From a checkpoint of a small mixture-of-experts model trained on Wikipedia: a softmax router, 15076 steps.
Below are experts of layer 2 (counted from 0) of a mixture-of-experts language model. Rows are named router (the router's row for the expert) and show model dimensions 0-255. Each number is 128 + 24 x the weight over its row's rms, rounded and kept within 0 to 255. Numbers have three digits each.
Before each expert's rows: "gets" lists some tokens that make up at least twice as much of what it gets as of all text; "comes after" lists some tokens at least twice as common just before its tokens as in all text. This comes from a sample of Wikipedia text that the model never trained on. Tokens count by the router's weight.

# expert 117
gets: "\n", " of", ",", ":", "″", "."
comes after: "==", " |", " ==", " Total", " population", " Coordinates"
router:145100103164131142140108112098139113148135096158174113150153114137145154136097121135163074139095146161153164106138126119129119107135104138150147104143145114125157128161117124106128133144173135177111131184130147144125112138136148155102155123113144182076104113096126119149134115168127101116108160145120174131150140102108116140090131110175163155147136117166158100144103143123113142114087093170129110161079140156116105125107127137119174139130094156098146127145112112147139131089111166176137135166166108140104152090136095129081104079144144132097118155170131104121091162145083126100138141128133130175135160123125161113152112103121121102160155116120140156100139105143121144152147135092148153152087121106168142145126154102160098139131143148106086125169120158155082119145110141

# expert 1
gets: " B", " P", " T", " C", " D", " L"
comes after: " |", "-", ":", ",", " (", " \""
router:127128106128096160114123123129159085162130099126132099141113110141160155109135114119141109165132151166143193116124156131116085100102112143134128099124142134151133131138124115110103170163149113158101155140107143114149142151118122164104127111105159138086106130099120112178187111142131119106145138139093151148140107103132118125117116120134156140158153117140132120119126131111103155106107122148121086183135132156162108173086141162142132129058118134103160174144107091137140129107119156146145160131140126153121139114098135120116085082151135123104107161146133107143102143109129096092164110118137146142122172167172147127147118115127069108137150069099103150130123109147108118145147145114146183165107135087175142172107141078126064181146148133103119137127113103139106108150131144

# expert 230
gets: " \"", " U", " Mar", " E", " I", "ro"
comes after: " the", " The", "|", "-", " /", "The"
router:177129100159117127133111137103157099148125121131167132150091098133153148085106083093143121149097141163153146102131133150095109134127120126131172097154115167120163164118154088149091164162145142138103204130095120157126098143151154142104185134092161134094115117105093126151145100142177129108143128111082137148101106102133107153084130105144129161147161113157139127169107109136115176097118116147120120158105141146143107125107146126121124126104089127107124135151083111149146113125086143150131152117161123137120142105130125161148104132183145173107099164146115133126128145134097104103161132124139134149123139135178163105141107118112113125149113113100143148134080099156136104148159166090144139158126112101147151159124163087133110150165142145151108147149112121156105086165123140

# expert 107
gets: "p", "g", "c", "ch", "m", "v"
comes after: " c", " C", "c", "C", " t", " d"
router:126109116130113130095132118131141104176116136151178091145073121125162125126130108086155076158105127154165142133121141166133104132106103145124140083114157161156137130101154106123121146154137107172127170151125161135128122126147108133100142113134117121105099122075134126157128129178152098129131161097108125122140119105121123147105131108149165150140168103159139138125116138166126142108112114153127114144081124193147119140117154152119115105122135126114174133155082091140155102097113143120130160135172111138101140100148102118132110075167113148115080146156155106122104138122110112128152110104137168142100148161177131149147117107117122094141143071093143135116136101160115153158141177091131160192095123107170148175102119123160093156117165149139096122151097117125110125151123146

# expert 68
gets: " it", " It", " B", " I", " this", " its"
comes after: ".", ",", " |", " (", "|", " \""
router:168104114147128156120104132103144109148119096168140115150128100127153138101115090094157098166115141151158154098140153169096126115125094168160160124145114174152151151196118113127118146144144131165111159158090137149118116156133138167081143090090138151102114118105128121167160085152152136138124151144104155148142106101111123135094126110137152164136150114179153103141105110134108135119128124119109108153115137175148107134106115166127118123112108135083143164156090113145132119083111167124141153148143142141127122112101108152130094090146160137109108169151160105136094148129099119093147125099135141158115134158156142118149120102104088115156138108098156153111106102145110123176148163096168158153104113102141148175125155089155096146138137146142108144172120161143098085146141147

# expert 13
gets: "ia", "us", "i", "a", "u", "ian"
comes after: "ar", "an", "in", "al", "on", "or"
router:154117114138151150121140128109143109135151142174133142175081067137169137115093110126138097154088155141157155113182146132097114118146133148149166122138122151147153108144116133114073141142158109135123151163096152124096094151132123132094151122139128135122103103093101116153159096153142133111094127130093162164144149115110124102141110116138145144149137148133131131103118072123113173126100127106137080145087165166121062172121122126146155142105096117097171137160108132117151117125106155105129145141119147151082136091121140162112086084146139131114112168148143127141117130140067113099134113100101137139098137127154122096163085115101131132156134144107144150086092107177114130127150155083139150158092119104137122114085128139147138150145115144109061153151144147117106117128136146

# expert 100
gets: " he", " He", " F", " she", " She", "S"
comes after: "\n", ".", ",", " (", " \"", " where"
router:147095130144115137118107141099149092160126104152146104144106112140156137107101110118149099177101140159163156101112148139102123133139071156163160123135129154152160137137139108149103163132161132156106162157111161150116099150133128160097130101108140157069098107099140107158146108155169123129112150166123182156112101107120124120105116092128153160148154128131145114133096121108092163121128124134136120169105134159149086168106131155133143114123121143107138142152112074140150112090112142121153157120161158161114150108108124136128077105157135140105108152155131094128093167146103106105158125093130153156120142153148159125159107123119088133147140094119121174109117088155156115164148158118165157152087149088175136153106151090144111168157131149134110151161095103130114108150119158

# expert 217
gets: " K", " St", " W", " M", "k", "="
comes after: " |", " the", "-", "|", ":", " of"
router:149114112147136119130118119112172117148113131123142122144113128106137160108135117096162116150092146158186155095141145136130125127117070135156137099132131146155154137129133112130130144167159122140118142133104133150134101136144118158095145071077099154096137107074107102143133120140166111138127152129116126156116136095114114123083123115146138157193149083161141130140111103125100147091113140144123114146108133152139081133115119153139134103069109128110164166142087089167150121110138160144172131117153124171108162104141110141134090078146160151112088166127142084142099152099108105113130141112113134162144152132144139125148117088111096135142123109121122169096138100159148115125125138094120186176125167099158130170109160068138090136127132144131094150152091133144090124137106155

# expert 114
gets: "in", " York", "an", "man", "son", "ley"
comes after: " K", " New", " H", "K", "k", "h"
router:139137124171138153123122158069136105181129120136154127122139076152148124075079114109142110137116168145149150120107162127102113117106087163199148136158123147100152164152122090156140156128142136138131140138117151139115132192110142161132131087119107127091145080116094101156123086129163134175115156119111175140112101075106158123113132121142128150160112135167157078164128110142100140105123106137128116172136144162112122157092117148130133136122094170135153120137089111145135116129108152107130148134181171145094153128133107126130109097162136136154081149134137137111137176137097115088140144101080132160120103132142168109165114095086133111142129149121112131114129113141124129115148169097120140144083118080160147163120152102116121131142115148136106127146106135138107131140141130

# expert 67
gets: " ", " 0", "M", "e", "m", "r"
comes after: "-", " |", " (", " \"", ";", "/"
router:141094109154112129114123131085158080133141129152154144140105092122168140102107117134124087120106135143145166125121146151109113110129080147141149071134116154131142137136128089111124140148150124147155169151126143150113091157117123145095134102110135170077103118114105139180136110138166145166146137134095149171118082100097145153096140101135151168142124135160124099145085103130102134098121136148104106160110147190156079141114118129126127115097112125123163142166083118126136126100116149127125141116153133153129150085143134160125094116157134167135071184150161131126104145132112111096145117120091152161125161137159147131127130117115098119160126049122141162121087098135127119171146142087139130151091130104148150153121131078136093150151133151120097120173123145133100103125142140

# expert 93
gets: "1", "3", "4", "2", "0", "6"
comes after: "–", ".", " 3", " 6", " 4", " 2"
router:141110114134120130111131156073152113153136091137160129154109088130148128106100088107149111178115158136153149114129142140113106120111084158133137121133151144132176125123156077124098161146159131152107152141103151143123091156146143153095140120097125154096115125095116098178132102158174122129160148139115153128115132086116144095095115112126135147164157133137140106125111132116093154089103100134122076150096142171124082132092139138140131114108121131102136146170100118150146122113116167140153153149156125134063146106115124148145121105161128147088111142165161105135100146126090106104129120096104138153133139160161145127141102098079090144152135106101108148104113113164144109136151163080130162148086116102136146147090150115157089128141141142130066154138100100150074114142121150

# expert 111
gets: " a", " his", " her", " who", " the", " their"
comes after: " as", " with", " is", " of", " in", " for"
router:150103115146137121110111127106130110153125092155156111150124126139154151111128083105165090127094154160156144091126141140101077106116096166137126129150122165138141141149153091149108165144144142163110144159073147139150092144126142182122137082100113149100099101110124108147158113158153102117127137169113148123140107094090122100112104109155141154151145143154169095134099130121090136129116121149146107141112134175150100156086100148121169111100108132070175131123102100136171121110127146153133160144179173140105147102125109130103091116152133164104119140149135077127094155160109067115139123097106170131114117148153133100155099101119119112173122131103155142113131085150120123150156137114121141148102101122131146166112154123155109169141133170145116152155104123122118115160125146

# expert 235
gets: "\n", ".", " |", ";", ");", ")."
comes after: ")", ".", "W", ";", ");", "E"
router:162118118150141174098119140125122123151143124166159097144136103145157149110110096105147116179112142158153177115132142137106121130110102156144146129130117152156165151150116098177111149136165105152114155159072151142142068134133118144152132118081137158105123119111102109157133106157142138116121146149101135122111104110104114085105135102142182162155156128175119110107122109130114152087122116168152119154114158146147098141104114147148134135108109144111170161153105121158143124125118156180115162119137145156091156109118138118132091102147138151113111162157144118127108160141100104094145120111122138147116139156144157107167074100096115115138123111087148175098099104141137089179143151115148144146111103109165162136106166120133108183150164156115096164169114147155111117141122142

# expert 138
gets: " as", " be", " P", " M", " V", " As"
comes after: " to", " |", ",", " (", " served", " known"
router:152096101141129139143113163114154115132113106134151121153091097150151130122101106094151102149123137149147173125156156167106085125148110157165170119120133144137137134137112098158130141142155098173098151132116146170116098163150160156119109090104127148108109101109123101158168081156149128139134152158103140156116127093112122135100113137137166173151151110134136089140132122137122122123107119148135066161118144158140117159109141154131142120102088164094132169138115105148141117053108143123148126137146130163127159099108116137114094091135165119103110167146157092139104144124101104099154107113107128132091147150160149117168097099099101113147164106109141139118126102148119142127157140083148134147081133120153170157090204093125097156148164141115100150126126117135113101140143138

# expert 3
gets: " un", "re", " El", "ro", " an", "un"
comes after: " a", " and", " l", " the", "R", " of"
router:161139089140112121130114116097153102144136124144159111162142094153143117115105080092127099130080132173181126107113156148098132118130092159147145105152132175138154154160141114133129167156143126174121171139126153152146092152144149151093146121105125159107096107096115107154139105168149103127130167140138134139133110113094131127078132105167157164144174101161169097140100102135114149089119084148143114129101157144132110131112129137144138089117112143130129150149090094150147106094094153130142176132147138145106140112119120139127118114164158164076106161152135097111106154130087108106146122118146144155121137146155165111163127108128109118159133094099134167125100078141129101163151159101157137162112109111171138129118146097150091153148141171133095141147114116123125093170122155

# expert 218
gets: "1", " 1", "2", "3", " 2", "4"
comes after: ".", " |", " (", "–", "|", "-"
router:145092106129141110104124150118159097137130112150137125145084092141148132116099098106143108175123146152161153109147174124111085119118073144142159112143133186132166142136137097123121189153157119148105161137088176127129092162134126163108168113110142169077098107110120095152166083162157155124109156121110157120105096125127124143113134105127151158139142141157155114127093108120118133082136094141133080154125163141139116136104130152138120138110099123106142174153102092158131120101112141125134157142145114138072161102122136131131107096161150131124120142130161122118113160116113127099153108090127163147120140142151170089136111101087104122162150097115119130102114102161112132142130126104161140149118119120163150157100146082181100146149140144126099161151130136164104090159121157

# expert 185
gets: "\n", "|", "-", "Scientific", "===", "\""
comes after: "\n", ")", ";", ");", " ;", " Insecta"
router:153119126153131154100122135118129118145099110158155109132161112107149120092115117123139087163107136188144150080139127161093112130122067154147153115152114183131156152136124108149101127159192111141126158128101149144124109160129158150106179097103138143089111105095112120152151092162126133127135178135118152138109117100111135101120117102166132167145171116156131098159117093150129144100123136165163094145100131147163093126105119125141125124105120114108180174147110104137166145093125165131157155129141117140103130118105142145125122101165154147106126150143132118132097143121109079103140141125107144146106149162160145100135093109110125119138137095110108172133128087146107115160135149126130139141092115103173180179124164104165112162139139158141119150165088148138104087151125137

# expert 60
gets: "th", "ib", " al", "al", " San", "ath"
comes after: " F", " f", "F", "f", " D", " d"
router:147083119128136120119107143112152113147103121134160128144111090160136148098100092089134098138096130142142139130107148153096123098111101144162159122169114199134145168149147093142148160169132126149127163159141139165113115142114108148117127087107128133107122104120117106182141101172165108136133138110130155127095141073098146125076153101154161154159127114147156099121078114138115164084125120163141117167104148180150109155119128136117132088113114148104154125170091096113139141107104138113160134148145123153124142097136117121118122103178134173106119147180152095127129142104113105113129134119115142147110160178164146122153123120134106093154139081083141118136101084154115117160152159115162153174089135126160158146118133099142100137149142156106136099157132111138109138117114136

# expert 106
gets: " team", " family", " year", " years", " company", " station"
comes after: " the", " a", " The", " his", "'s", " two"
router:123106150174125146109079159110147122118098104161155131138157087135137192117121106072132112169112179133147143088148142154115122134132094143136177101118115142127147156169130105130089164152161144133129139141140120127129073156142112146087127101134124159128126101099089096130128088150152099114110168121112154128104127081126125121105107120132120156155142128131128118119131101106134166109136122139137106136091136149131107143091102143124154133125113154113150145157072099141154095080115159157166152111162151150104127117110092143126099115135171153096107159137133094079105162155108120117149108108101117156149147137168143071129102106125116113152120115127119159092121110164122123153119161129161176151107104122151143138082150115139070142108148158098111152155126109159110090139118133

# expert 251
gets: "el", "al", "am", "at", "l", "est"
comes after: " G", "g", "G", " g", "el", "ig"
router:177099111146136143109131162121140121143148110139120111157101082154177141113111118125125107133103132149188146106144158131109115074156105140146147106149094163174122139135129119142084115131161106180138159148132135152123099156169142129097133100132148142095113102092115094162141098135161129148141139113118133113138131106083111132140084120140131150174151145135164140097147085136113126137106099127115090159105178173142117162124150174177115090105125124151145171167101104165130117114124142123114151143151112144107132093117125120126092085141125140143116132137114116092068170158120119106159134136119168144128159122159161128167121085085139134135109120133177129095124106151120111141139134112139135170120126082183125132120146106154103131152171135093114166163126128125132119143135167